python train.py --n_experts=64 --router_score="softmax" --routed_scale=1.0 --balance_bias=true --router_bias=true --lr_router=0.000778 --train_tokens=406000000
Below are experts of layer 8 (counted from 0) of a mixture-of-experts language model. Rows are named gate (a neuron's input weights, with its number), up (a neuron's input weights, with its number) and show model dimensions 0-63. Each number is 500 + 50 x the weight over its row's rms, rounded and kept within 0 to 999. Numbers have three digits each.
Before each expert's rows: "comes after" lists some tokens at least twice as common just before its tokens as in all text. This comes from a sample of Wikipedia text that the model never trained on. Tokens count by the router's weight.

# expert 7
comes after: " |\n", ".", ".\n\n", "\n", " located", " born"
gate0:468481505596522454401417400452529552452588533530485499460398547451571492571478512540526480481524431563426485554418521551520488536476544565523517518402452483600507551493486500446496528331573438
up0:537492485455517468533592558481475467556484502436578532530539525472554490507493484516438553477501559474546535538497580435447524442531524532471537486454532536553629540540475501463540479508479509
gate1:484449565580492438572471483489365510489510466421542469550462651553487491495516492471505565590422487583487549477487511458533510554615538626590440442463467522537457473499465607521494532411529463
up1:510525468430545553501476535486520529557529524545445575479521431482509487431512491514498393389557510484469527524514554560484510493455513421389582527629517471461567493482547489513547511754555508
gate2:464487551497477430451538496488499522532600423465472492540547601530519503547375514444496456489490533519533550539393453409529470412543529494581484566470528503566560477551508447428539439486420404
up2:528511445485541531578536522639505467485468526447500546472471457613489502459528508547440556503506451547546470477444526514499461594438530501470382430477587482570509457504537532472446564537507541
gate3:479463536527510486472449511536518478594533550428519484625447471491487482516487542486482530517405449572445410399456417435479454462513468539674531581563526549615492507477463594505503583454508414
up3:497521551531521551438470472466482519510492446495427503399527534533606396539453471517468557531558453470496454514518469536536453532514614527559476476456514473446386490502503512493429454456564542
gate4:501442478464571568544460495519530529454532554483518492585470557505443480485534448504524466481479539428468505516510505546441489467489498490508486474528478560503415399470501505551494543558533383
up4:483479513487445450545546568515608516554441543513442540516434547540376586594512480474540501533568531502550434417510504494570506469585543499511526478429485492448455555462480503476534460521524441
gate5:470509492506511515445451346356544572485504450535526463464439516470488517406503478454505523510512491487509432532537452473554443478528473476498526595552478447506395494458484546512496492491391483
up5:479512461527493512499567563615493505392506572456507521435509484476511521556558547471518481437455516482504507454520511454434438473480376509489457441393457583561508562443596445500546524538507529
gate6:570436521511436419497489485456410511532461467474441493548511435542529584552514466494523449423409478504456518573482532509516526492509472493470535364557520433494504586532502534488512443469594401
up6:518423471532498385455526497460435464549501471541471473514621423427459548479529441461570499405480460557484528624462451386482479419492514571493563450507390497515504524517500482516552479488527476
gate7:492480518490560504438436518446496538407432539540564551640419566513539588437455546558461571462452410471621469499513491609518480355487497445486560499595652579441475521461455560502537559472550476
up7:466330493508540517500505540457472498507466505477595493519513512518554536523473525506621509532499421471567525518563536595546456419470549445505526481523530512465426465463554536412579480494515438
gate8:530446614491543392466480471432561501554574510428589493578505510553438530473514433364490564384402566555469464528624504422508544485452563476577468575530503476606468490565487527401530450544528486
up8:393515473500492524478570514589474527431476448549431494454529482471538501522491582561475485537584488502496496485463535594507485506515471544390548485495523542461477499414498453603475523456549484
gate9:514487496524538446434482529510489655475597530469539620569541598564343471498470446408509501388574456407536508512379424495512448466483496511507588451520520540411449453515537521396489498465454412
up9:526490425443514447469548529475487440545443506476490494515468436446588495534459496607448482539444580563481482576469542426516509443478555553436376549433464575441505510471428567507510589505489485
gate10:494484525528545497481553506432479605448543424443438518443579536450556502520455490457515556471494455448512490514487515555562507484486519449510494415485464576484501388480542478506513454576442570
up10:511518486487523494516555484434514595526513511470445534415579503460582440455447482484527514473547468411449506513504595513451518432481512482548484387474447556462485439473555505521498432532426523
gate11:459478484515542461516584448567469613523481494512520476497540520561509500419472493580370636553470483514518398433547512510468508582500451501434500429522532573500489588406514493569443487510477497
up11:524540498516545551549508535514584382507549497462483517550494480407493499501453466520587457476497491509507677509478537421534504497445594486540577586511468459453509381569483486483516520446578495
gate12:495564532488415554504563556486415466523459508470488530602557554536486497504622508508473443603500517442539471495417568490463410548454522457504492493523529479538438470525417505465420469500455494
up12:507542562499463505534443474638506536601457486403545569528430479510438500601434459567444520584404395525539513560426523488434485470505506508450451464424501511487524455508434585490495495495510458
gate13:461457581499480520503572434555480494523470543387550588467488490483410522516475476537455625477550502604590564441512504436498513506569480511418531534395562464499563489452502593369468471503451443
up13:588518547493396518454539474591330487381421501473445500433464533503557415469475377527536623489565608517497570440502466505597531522477454555475493472444505509459478475505473466569517507493433449
gate14:562554569514567484440442532573412574462467532547522476514481482488379465470420451487546469567549538533423526504493397470479572540517528530459477542463539493486528429546509581470500474493479507
up14:492389470603485558506561494497504427548497537370434419544496543410647604555506524504498452514449541448534530495472524506542565392447494511544407484548531529503516509475557529538471518492493521
gate15:542528467479480503583568518433461444474512571556488408433468529573570490497550462554519503578467494376495431506498475499500468457500511511530539545511454521569573552495551458497606496462311548
up15:466510383507551472446537552451461533459467538490450499542520465443508500454507561478495519468572553514522486465463490508510486506486548338427480427550534424517496546386553377547500606524479484
gate16:510408465534536498563504590475536452463522375442536498475353476536534567568566520569607532552490482514477420482523385455496491563503520621622492579482498443554537457481524562456509530506431462
up16:505559502477429470456582396575483600519455597557492476566659475451408431501405452357407487461494503466487484506418533521472517439491529320349548431498504539451438534503485394499496489474555515
gate17:467458460556561562513404528464478540522460525465467429525463489589581581585555455485452537438474547512522455537425527466399506487477527547474476530522544493513484650491534463404514481498522444
up17:472491550523535615520400541507507502540515490452545469536475546588591571530581464527452506445490509531548473416452510511381495484480560572468482513609448466527495608448532374475529489438506431
gate18:526535519560513486536457547503467537459466414607493543449492476519473544503502533507569473510387462471430450506509435512569445496519510600455572495481463387436532517517515477472579508494473403
up18:516541476563484518518452555547502325447526541473547516509600489380434468499475464597523568414535600557487438410513451435456538482545528558594483505535434491509576413522549532464560566494462411
gate19:520491563510619485463563485475508548448487557419547452557429539493521512470514541478526537393474522451519459505546540536586542493574494404517501530538484567490551491431511473517584441533526438
up19:505455458461488497503423396553444592498459553552508518537469461540466528564579554496410507508434549520567482575608495574427556455512515606497446473510464461434477472542510513451458492446514471
gate20:468396565558466477478514492531467493532517532435496531504419429426481502667605508461484513411529480535522516526501551437486494512581464511463616505545496554445446499535550503469509504462533544
up20:405452397548503487511479565519468518510504611490494490445416506450518460618509549583461482430485538428441568495531578462447502541657496529412406526492432536480468491428590546432511558457514475
gate21:509442474474488515543572562501495532604576472474431502530482550423527448574451432525494534658462475426466421482560518493363438435485559485423413482529553529565501487480551504569505506468498491
up21:473455484568446386470438537483517483517509560511454360476530392533486468530517583509391396518476457458558541480561423496517465441524568367549631572536447508572488554471529468452556495528519451
gate22:422538405552521499487496578476465492431550401436554437451479501512468488526505446477506443531581506487512440512480555480562414595572426611484456507437461563444464438513511488523578495575538463
up22:444427493519545476483510515470417488451571398414518447413581509543512522470441412530537424565635479455518473541474523489488407581514470551528408456486464584539406454500461547506499444534479484
gate23:389482536508472536519428467540512430543481463432546466550574569518513579431498467477456493502570522516568475478446615457490512487544506437462504528552550436507498510434417520573507521469447486
up23:438502551529511535488397438480484478469518520479577533535578582500572543434477517549469436483584525538526524469421575554538472467546497503487514594584538463522431460474369480498443490465416461
gate24:411525487458541540579501462468467583490500425511551568516347461544458451578572529487481434403474476448455520453470469560502432520521527494481442516564556517490444461517472491567459491549506542
up24:578495504529467480487517527541453482527496572586432407460657534491540523498472458562476540677502522532530515518524541482471549445421450490454545509459500468463629501470496467465533501476521486
gate25:430567504445497597514555489443628525494589501506510501545454469456562542510573525549407484526430433494470425516411488448452499510504497625581543468591540484418495582460576533539428592508447502
up25:531490583590478520451554561474393477542372584526504490480523478537567513570462443504589538541466617468499566438554581500491479460536518514346442559534476447596486475548541572487519518520472499
gate26:422525574560486456445507595483508530485478467511498458565481391475567436510441484528470488515491449531453445497610399457582491498456483394449452464494505537507471483427492527611480534464447453
up26:420510496415477466477395554485456481585433469465496470453554440501559412496433485532497512509434482482546520454548437452444563496573518539431409464547419527518521471456456542462516467488462471
gate27:548471523464467495541504553443477491553556606453461423610485509587550593524466567455468439456429527533475483467565479498473540514525530494483630526536469450512424531538497427426520557497509468
up27:544487450433544513486553573367437570589560530481470458522470510463529568612462571508472484479413530478504523465521568573410521495535540541480592460567436463551427589532452419499437512516461542
gate28:444444518431468438484483522447467527519486465448412460563513502439398529501463536498598416421450452549517532489537465552541463451518501533581535519371562538568428496495497472537554559519635401
up28:565520540594487557525499547615469513468554524462444517438449452494567523495481498480395607530520478494542439592425483449549448484493485473453498585566460451494539528492478510552427401499411579
gate29:545533509468530426529409532395451404455477552394464521531490431469528520390566472454595497512528462670502497512566488558460551580433462562578515452507412497516580445489486537527404590526548499
up29:493525451434472629505535460607574516428437425540576481556465491565488538499501489512402485526485506414474513510474517540609499450495458483455427514504526483394469528527577489514578450516486496
gate30:448578399444563546493526489523494517512573534494604569530492469575506450490504480566552548553551549541510501467505391578460514438502557627535554507492422624508471479400517569489560520541517456
up30:473539481458542528468537543525478505548499542480535497477516519561517429492492501529535578512605506542529533494482368543460497494433491563527462500414438623552501513387608524490547545527515462
gate31:467488419543582384632566560530537425518507617458492553491529418506587422521553495528436435485454554447535455525546458444444577555532481555478464546509557552499517504476634469580512446507469487
up31:510502553522390510402482479490553622521549573587503536489487401562477417457479600636513506505484395444506522527527622605438437458477439439496486594486554537569450456470440445557542563503432545
gate32:523570470485538551491484437547460591459562508383489458501452544500530501488404609421542486484519464495579471453465549458383579465510431537592641511541484543471553489467432468486503511525529547
up32:455336565537528463514483584599528467484433572594447523571513415607484451544537473566514487521506563500555473493459447444536478514518489469475449434543545488484500564433564487535473505511454424

# expert 44
comes after: "\n", ")\n", " |\n", "0", ")", "1"
gate0:607512501526421456518620463479458522514517536444416536547548509496505470561406538475474470553518501454463455516475454608499564580595456489531529470505459508470569430493544516583523399587405512
up0:361511543517552479486447453453574471535435517587616479461533535519510539507496553612537500558482467553467467527542565476508490443401534473439525507534636436534391493504556535494496552425495475
gate1:518533510613589595539522546503457417528508425458533536628469569533566478529448497488423550476426483486495447504549479493479488456574331546493402496569457502517533411537597486540528430526578536
up1:437420540581474489499402535503512446494454475468547481538498527476491571532472519559525424519550483536519380583449512460483502578452525537462493559458479536455584439544508457498538456542549426
gate2:522448481456529547528448488512502506383494521418514498583441447502391459445520428509421640389472478511485547539586498499553547524517502568436564533510490489449571508536435485418421553470483504
up2:539453520482504552496469484595595519446541499524527561575513468560469483461418424487409596485421417497512505490559545532565510515455604517492526467565412539443427436508432461505526533453471510
gate3:516548575589461584513469453523501491511467496460442559506580507507500468491414514470486500476436513512541509516573575498450556493393445524489579379510471575478489378519454474464567526469552468
up3:557513554535516533469529580453492459525550467538610481547586487523471466506512556462479521488562507513488509543459578546578474532524502508501535525577486454459491488506496480496467519493508534
gate4:406515528571406447421506484496423522475572564482517546454476557515538509468493552361531522600432450539569519467517509607527448588502430586380533493444448555442501509533521462488558485522520532
up4:559426459382587502566460489465572464581505445453515426514538485524467462478540551609493445434514578462430506513452520454427592438505601475594479485480522476473501512462490502463525571467464393
gate5:505409406466536527408512525485550470486556497526482579506510479497552497530416495486553554595488495615589465509573565462527488433500515444556581470520509465501511516443456468557523521574422592
up5:467443365439480568567485540553490449489488415505563502514442515530479484488493489540553467483513575505522480411544496464495491446514475518509439510393522509476564351463467499497489474488540563
gate6:473474461477480556466627659499555432454457444540531422483541471518492556509485536516542373517555537560471485553464419543521471508504511545498550552569514530559576473485522464586554495546581536
up6:488536428377458526536526552558485465505516453571457475578501573505512495475518499510605529414521414495460566461477479462483524550503497488552431513411529526450492524535498537598563495426479553
gate7:492534484557450444498511523553551502475543481516502458438501559542566528559451506545518474528497492472499430465505491413558440510490438502453511481559492502522395491460543512448428454482499478
up7:503463388519530527504485547468422470401525497496551423507506484497480628611590501418584501528467439588502499538502514556476536487527476434461522552477583537586466525491415510474505508473521593
gate8:465447412329572520546449504455437495452441475447444469524561526486362519577434503500513477439477460502472540462424495579525501499436481484464530532506488539509452474503520497525473514538454487
up8:567446599607521476469529538526579533511520558530495540438612495555564541477520486422518529550552547484489536562548466517508565451607468445527456514487553514441431513558541505529513549532520500
gate9:464477571499611503528564463518465482440596494520403501515549515414500534519567463462470539580500386560587511578423590602471537466496502484475498436476456533504547540420551452519491560492449519
up9:568441489483440483457463587451544493536468484507499413529523517506474499474506551407465536471573516513403509484504483426522518490567486487500487490451527371462507453511514525504583524514499496
gate10:528430434440480531502554459565547547408538456493429495517541495455576521552464476507564433503502476414548557496505482500525537506549551433487535590551453542504448490493490414547606498390544404
up10:484531514531481521486526487529504503486495428551551510505568542416561482481485553492471451463515430440608563465492699481559465536531515408476463516663424584479557442513533428480502494424438453
gate11:476518534502487518538525474523438487533485433441526482494495497511423465519486505441455485607569425486517602402478415510549486494513521449643442545518485493525501518545471442520590562527457433
up11:469542506539476489526522528446444498574496458479515490544460517543508479497447493480414527569596441472488597420484362466528450509555494475570490509455491458504488504526516498525584574441504489
gate12:435513511488406471573440560507492506447510550481473520404463463428463565408442425431554579486541495520526528525548447475472479555472496513611557556520473538457500463521526514548495516377576515
up12:458454468464447427574457541485535408523557510502454477490447506420535516422515525481541597472512476474444529504514479549537556513515494482641474492454497437470460468405532538488591579456459572
gate13:497534430517575496455425431499505532497525553504477455556459521568531494546572512483431481476466444492444485532452538493565533470438421514508519486509469510507571437528557495587473523519481519
up13:510503606369461473483513472454448499492451484535538578519490577554529566491457575487561527473458529518504451496472466474505507476617465518526486487405568506484480508444451532355558500449504498
gate14:388519456532541490573471475463532527416484463538385571513559587498451555537515501498478501513482406451533492430493479488488449514516466442552457526473641429477511546459496504516467491470521455
up14:554488562522513401562415466613502519474511486544547505464480421488411467455563584462531375423528535478515509494539543436441588523434604489433504478472499500497521552515500536614496497599466463
gate15:452445482450450473488593561482502438455479457537524504490434500561471545460485516572492631550546456602500450482526459451474556542595488456458528498481456437485491543543520619515565512410524420
up15:533441479421479498513520498468428559429526444504577468429490517530576476372388482525473541421599540618482515497475471485478524556469569430460456500518491494498537467498487486482556459454542514
gate16:477567498543517635481503381487492600505569485457421434486470497517573506492477457527601406448545460485572538431522391552475457536469466525430509468526546507531544514613507452456472534517579532
up16:434458561519496480500503550541522460469452475520507552469532529441317517561545464515473525570571494462472482547453478485494514501507448488554588638475489523413554509551537543425443504507473432
gate17:518502468569414472466526530503482568498583478488502492576514506417411483504486579537525532508438507471489510476447438509572442478493461503443532443484654496443531483468473513436427475482572537
up17:407494373572472467425556520521571491406447428504573517545557455461506500512509535545526479486505538446448515470528514425553471480420539545428616466419543524494473458568468486447559464487487516
gate18:425537459476476569485556493519497437535472474508502523482591459479483533581537540556496558561568613512481472457477508450512471423465522516507494449521527570481395491519406528477507480394559412
up18:426522556489440525485467483489505497542503458515489515502569491552501488552493534566454534520518585502527455479476484485539535531488520522488471488519569430472370474466445544423526512526515370
gate19:557500448541537387597568468459456532505522475574468453582543527526468447530504437467529491466525455440554506423520476417411428465506427504488495453472605466484464434461451457445453656545535517
up19:536489510473435595446434570425518497507502527463552506581475512590618540612483507486470508508457456477556493499471522502505474551547555583508492502502558458504540508535489432539492581507587540
gate20:466481461480494437532554594488429475540459467482552538534523442433542416488407421533516502566453489489426396466495514515682428496488483504538501554497410483484468412445422540468472432503415488
up20:574508505538483587528475492521524586573454469476499501499539482465556504650432514432457465561550453450447459512511486563526468549509510408489541469478557409534498549488446525524329492459473591
gate21:417552561459451489472554572556412451458500544494435451499512491412491528461442441483547534523534552483550517538632529507581570577525519519459480480465497484463427537525564496560475563515471483
up21:512459440466540558497496521617489416465458503497521563502439480512502442554495540461480541536589527552528517498515516480580473506505477512490630502478480581431510552488528458523532489453477662
gate22:481398520497542454550523484462539555463509464485509487414508542473425475583418450411455480510517519437515444507450556503434467482512460514587520452537493510559471655539439503585514476495483422
up22:446388526549451468567464528484554568509498387451462475439460476498415521517414539480478536560559474490430523476485597419504467455579531421546499461586456553451560497531538534568503451515551509
gate23:466502515472444485473498379607465416515502468496576450567536537525550531548485421467537480602537483494550450469498554547540531508458447450504545492563499547539471470464433532503556518467480562
up23:552505553559461468490521566457499486495470617497487502557427546469509454464489503494516520468597468538536448564505505429517513508501429470597387489478485624486424538471459399460473427577503530
gate24:552536482492512491508451567520512513531450457599413420573507537475463558532431629518391533579392452461488401474515538584524477534470466578453495436466491451496465595550482486508490535428542566
up24:551529521449442453524521563523489510507500494442540591453373508483607505473515478407607549592512439450479440511559510455417523540515425519506619452450445453572497446513503471448436559599462594
gate25:481430543474556450538444524558495589467537536532520521496486585505599501513443476607534523540530532506660495519472587567569523559519496606429492599501490510464578426447500472480480454441507520
up25:475534536527529438362442508518489574475450450458536422461455547530447502616562449405529493544456532485506576408495639516432426393455545443422588434527428448543481473541547542515501546489506501
gate26:387506430555492379489468463438472575396528448479439476512471466528463490442525463522472471418540475542540500478496491508484480469593655421584496500489510471559471494514467522549472509438443534
up26:521467392468520449378529534542533467525447585512507541483467504449539461446497474482550452486561504596509548578511467505525485441509482590444373520503516542526491502505463465493567493514488507
gate27:556423487492458480512465471467566512423463456480488485471455531475512512540477473479511557514490433504518518473470588534535512573436521515479474506511570545622469416557573503526507484539460528
up27:537496474478474420506537505524448500470376511534559428503579403494538507517474488545528513393608507547422559587484467579494495531396529528519452562564550452526497392517592499516493603534519397
gate28:468530535467544490413449435591387564499606445543471558531506434362547536511505481507513474456525524566536451423469439508416541464447474445616552563477467551557507516578532481486479525522473546
up28:412533488565610502472487389571478507517583463538464571543463519431603415470467444501427477419552523527517452379440494493432476461469488472497554460482483487469515522552530529362472459406481560
gate29:433529441465447432416522542428526473513453570500569557503504554482523526531502513438521556512557516494452411435609513537576489528491510521553511520495522444399458538534480453515522509594530433
up29:524516411531566470559463505410556489467589607508558446511600462444504415509489436485503448479561445611540523506423502551477567442469463544478517518500477468523470494361454490537525516457490343
gate30:493527474401490556442535511486456521449480477507546476524522436449564472475489462493538519505391550506565466390532504466482460478535551523448527407504511477553452459471469489464518508484555393
up30:621514416407499584462555548447512484535545416561566446509469375457564536511547502454499481525442496538532430438504539510491459493459516435529575456539526557528456392459495498371513574424528492
gate31:508464510527579438486501421515437476470500583530495531440623531540467424516499560577502490491532495492490392460535495508397522462498622460523511457632462493499492519491511529559411570526528450
up31:490523490482550458424509524490424533499569458402475591372488467494535469534431439523535460493539493522473504539526549581474551551492498512482430483395523577556487565579479464543559624518477477
gate32:501449471664446511469500447551448524461415521550461511467464418468608515538405570551445576465486486532515470437579506415472525519462490427541524488549584399532397531504468487584522513529528446
up32:518461478547415481462488462577443552449436535538506451465434472514579420418384525601475593544489488534466514497582470470502488548472494571553595523528482492508449535618436520521591504494422488

# expert 41
comes after: ",", ".", " to", " and", " due", ".\n\n"
gate0:452490452669545459445461506528419537502503549555558460456434582513399548581476432430374453475510431501541528556498537457407531480491535469492494474543510404421580482491582524464549502520569471
up0:491502521395516479447627519469491514487426547454560547504494505494521563534508520572476519501415513458482492456506482488448555549367496428611391446502491515570468428457549462503477470467554580
gate1:451559544360556523451480491459462490503490484516540450452408677564556503568560506517416526416544500473542530451488600540464512498526535514501454499451420476440483415502541502495543540603492589
up1:492442484564459423475496542519462479388462507503504541583538393501533500420406461463514469537500487586433550589534466449486492512505477471513380490460573548478551607478491526534448474435502401
gate2:485503491394519462519544565476481556453507483539371577503536520526494482408430546479454480494528466459577416496423419501423492443571556431509535636553475529497449483592456532455587419511479426
up2:493506422650531483462543415491474501499529492450575460465389472450482526533492471539520503468487441545421548506586549473579520554455472503494568402467540480504603448419626368614375476486494512
gate3:334514433500563502522478526563475441486543541533426501523563488539459465538484487306523582554505458490500478479387451494610508486505442504495441513515368416490531480537622497522504447451510433
up3:541522501483453481416494450500497527482490486453429527534432536459454512453590430525396452568541513487565487521513515506502558488541530489484459466619515468437516585499446538465470587583521441
gate4:553572605560416530493517466417534548457549572466467433477466418536512491529497423554539486534477450513447559518514442511473426374523618489556514600471503561382620532484547430523490532512538530
up4:478525497395413461503443552591568480483478559557514489446454510544415466505448470483487437471448503528543450601428434475465503530494448454407516521468542467508556470503509543561634555526505483
gate5:520446539473588458437451529501500486568475569601519538559513541537434504493449418454473482519460461465503468451515543560569508500451455457598517438484454507462511415541456488513508469566457475
up5:502484567543503572416547558530468521384518468468476489517517460541547503507555562536437484506504467461518515583480525557535450526418613529489523535527572534397509480370471593418548554512598612
gate6:397468511534546506529516518365563469553486469525426503496474454512513479441495498572397513508622502477496468473534457542491535536544474516504430463499532473483502532534553549458478534518492447
up6:525549609526520537484539522444500535422507508645590512441517514454453533477427552465463472476510565451409565437414487536446461533515502501445527461503457511514443466435524420513414433444415403
gate7:548499443483596535439492438492545519481487428533531522422419531511443405489513472523520431477509449415494433456460519406487536483442553409405506555495520472455517456533624510530450477422452421
up7:521537555526436475466466498471530494482509584529517480464405386502677505549408504485461521492442479557502496546659470547493507520495514543578590478500561487531536586474477436430433519507498569
gate8:428520550477505539465455525451526436554477451527413464498386460501478459583520462526480469511466478458545613443577454561556380533466475489509437496472507491543409520467523515483383602563566493
up8:532457465551548443525498482570504579454527511528569561460592569483437512469494511476456509475560531532516395503444583493459634510531527542527533494529493489467611499503484402514611466419430563
gate9:511505493509543537541458573549524486404518562529465515463519467530428448528481538512475446466502542472471524492504468461484487550478586422413457565575514577575502525431476464463507415589519501
up9:518524526455484468507573551440421517519490457421518426527428495457539639548516484498563525508514561552482498620499477536542478489416460602566534544497466469384504496532515530439533517429507437
gate10:460468511470522462499545509423572522585587557503527518523527454487487506448432455503528494437506560582535538517473508487491432518554455523499500452464448559527510414564541434565582520551474470
up10:517424389512519445502444497554528445452472565499516527477456484497516540517492499475426517539575517496380562474499497474502504538522506510552513572445460459473489513509499551516504492531504546
gate11:492469592567569526478528533459481479530563525473484477547579481527467556394461571486493551516582416414553502402567467410493555417464437452493570465453407542419547452467504523425452537532450498
up11:480550489486521576532545433502566530436457442498419478491598542484462437470489544542505501562483581497414485509504582514576408411483601507541572557499523501565415502532447384563474379450496466
gate12:478451515499494590535566529531476486485398470525539521475493422468522537525565431488435541520482489557550535490506415532487525480495498508456556539471482416491481495492552481546586481491440496
up12:359469498501554496548516362585523521559437578564493468550495482524439487516480438584456689481493380496549445472518445459486484459485449593450516404458509452459506465443469450496547543499454472
gate13:436444517514494482405476398565466469551550422470587396523541523459493501475554532533523402446520480547489486450515519455465514465532482488545466470384482537544570432394521579601536511577430545
up13:469556489506437461469506615484612422548549445542487445464447553509490441485533536603593402558533527525597467490525540615509467501512499565514478479554530461441507483433400525486505443571550406
gate14:459516572543569454454576508410499468494476400557490444452523513467551375558560509539545513477505506529523532505483496505589414423429511545478587578522483476548509427500469465528535417550551439
up14:494576452533580518515565445426505459483551454500515473489433444554422388498526507473459516495492479524532486523532495488568528471439489475367512571510469416461461477474439489456555507457527553
gate15:484506531481517539488532515495389472553498482382524477487455528543358458517513438474509397524489399407503551549478533509464388518458416421553449584430460597514473510516381547485501508537496489
up15:585429561628467478531522495519573541459435483508517537498522461527545568551522513517516537511531606505464440475523380477521467435504504557536512451550428516463407419516526426560481490461497469
gate16:518477523540449447481476430487464537464411608571530514439505518569540470464517444512511489514513499594564482528544540449528508537572491523516518521577490525490493507500524448482492436495418404
up16:492437447458442506456406530511509473452337515492498436420504556417450547459517508535438521502483505491520506519486461499437526504504518508454482513420536509480555518475499406545552483536415573
gate17:485498551572493493442507498523470381468411438358516500485505549598511466453550602573560463577530410560521469355558496493512554490469499546483464466578616522484510515521438459521601588551459487
up17:537605595536496445538512482469526344473465521416518492451514503593522499462511613552505455477445417602522481440488471439549525520508491571468488564523542513495515475458467458517517600471496506
gate18:482479505486657418475535488491413548468450545446452513489472453466553475453475525480522497458512539479473498557527498477565514478444422522592502564443478538509472529535452425561568482541627467
up18:506525494546514500531558507506527555437518465470519407516490518531354406507577486584522476421480436500544556451493521574600515548458440425403446477505453603423449501465558490545516512501560419
gate19:540517493470544524486451539454613508502414573491420365524509509432482572482486467500468570549592588582500440482506564499490539450543491475533539481462476511557635456561438438427491543461425538
up19:406441466651452523488498450450458494517509452501504532451502471529468424486447605485604473521411489477511516502449538472577492490387434555472489537506493445471481517493525586497546511539591466
gate20:491475386490454493474557356488420502479512534478509535538495579532520496538517478495573435543540479523473516434460450406562452515466527505547580494478470468564489479414544505508453517549510470
up20:477457514450544491529517458549409481479547508545600432497484593510494521516531545423502413497497461575508550416443442481567515507490568444515554434473412520555445475516501498492499575553552500
gate21:482455541578502514476432538400487507489466524482521483476551560605505476528471455534502491517536482499495516498452506540479530528489495530518504500544376535478591469436556379419566563464587506
up21:570515456559548486550462464545479514553460538503454542537490451523493518360472465507463458520490484472523546517464493478558463496531510497494460608541460437462490501560536486482451503561435429
gate22:481541469547570435448538466489442471498500559525463501588440508576459505475553452467520479504540555477413555551552423469544509483539479554525586426556553484493520449589491638436526462439464488
up22:589525461512477486552510404546491459549513520481518443465395405483444527441510462496501504504466488491433468512448518487494508524516627516557497511620434522400451467455556406533561453505483549
gate23:511558502599531588467544512615533497430538556402458429472444450454493436564553546425554530508548502458437542446491421474493369467431485412489621533517447503469483473515471521527491482467523432
up23:509452576423436444465479475490458526514533471548456484442504539586434539514470550546537423408463489546585525556435508469577489529566586481552540541518518456513547502509502559546478481443441469
gate24:398546517444563477506446563366482580509462518502580496559438490532476497531474515505454501434474495570497587494533527504457429590471579493473498536439477607457442468482471515517400471513451458
up24:583486425481477555470615463488429495453517523460442537485567530480529621467572485527440448497483469460528449493518510489587437451532450511456387523537564456495495487596534506465592582453429541
gate25:592484461519644441559536473560428493504472594418445513512455457471538533573475610528517549522498549477551596452520500444504531464429471463476546497460571446573474570477551446474565495556524447
up25:557409517546630466550516471605467481468516516542367492467450449438589550505462562484541510469434525485586584446476560468452555471456534478446560534513519474530447558470599508527471465519491503
gate26:455455554547522508466462502557496488472457548426521437572415449466500450454592513540508552528547488672543479458546534483494463534494468421571505487440478488461539478547611505412558408477464531
up26:504419442575526459502375456482529470477503524512437533589428442437492507450557538466553449521532465440558559559489441610427558448537501466604446517524491499490538584549461535562485442576549455
gate27:443564500548502497553538513480527511466527521428538482511448478492520520468497482423509581476463458482496460586526515435438485496515432525544580474508454507497453484442455551572534485410506484
up27:468545478539528573495540521487497517365527496495598483546511559420540483420482488488574518510532461466421440559560530423435510526511432552561539451541514476484521500430471555539529492503500464
gate28:500533528552517487510566419517496487537434517439472521517468482515404493569511443506454570498506520535541459538487472390588492573574492530551552391522519460538465464504522533520448622618667502
up28:466506443497505534527505398455452558559399526464529557580516500490512410613456508628466485468453477550500523568544513526558555544592541575554520385447496507547521502485447483470498535512484481
gate29:481476501493503544434522563402438502466538639535527489494505407449432525504452540583570518499477580513462522454509587510431532489473438566459436406482537454471594567509557556509410450367435475
up29:532551503497456473509500468540482478536485437417464553447503534515561516500552458499439504503524513433465446506427451489487502510521467502587610571452440513431435478459420467555532525639505601
gate30:424565534526479581468492438444506425547460541503438520548514442445547512582584483471346451529450465535566464512438436454477592565498517498464482533508461505443520549500460551520485586487483502
up30:506527539461593478606556411509468526452648561462445490496534499457480564579540500543502488612468443486531452566453516440510444519428531546469470555539590479466502506467455499477556398436586475
gate31:476508551495576540460496428469413441422553451361531496492450558450502519415513469477546578460449518488523611473508477562514552487479439498527449506446518500537465521549460509535510485526527537
up31:476500575405460458541457519531450491428559507459515513478543508444518437429445458602582428556496476505509446523524482506474565531495522562454531434512410497510410540525502489483485464508571408
gate32:474528599474518539506640603498510429485472499579485537539576540486541514503477427451563426512487527416484516494449515426469505438521543520578454485547573510473511500535531503484517584560526453
up32:523522518570559496350460480405457436500478470423488492421440501444482451480502568505465534494445444572540466408533505631529502603440445479480504449474467531431471520494467521545490393532489543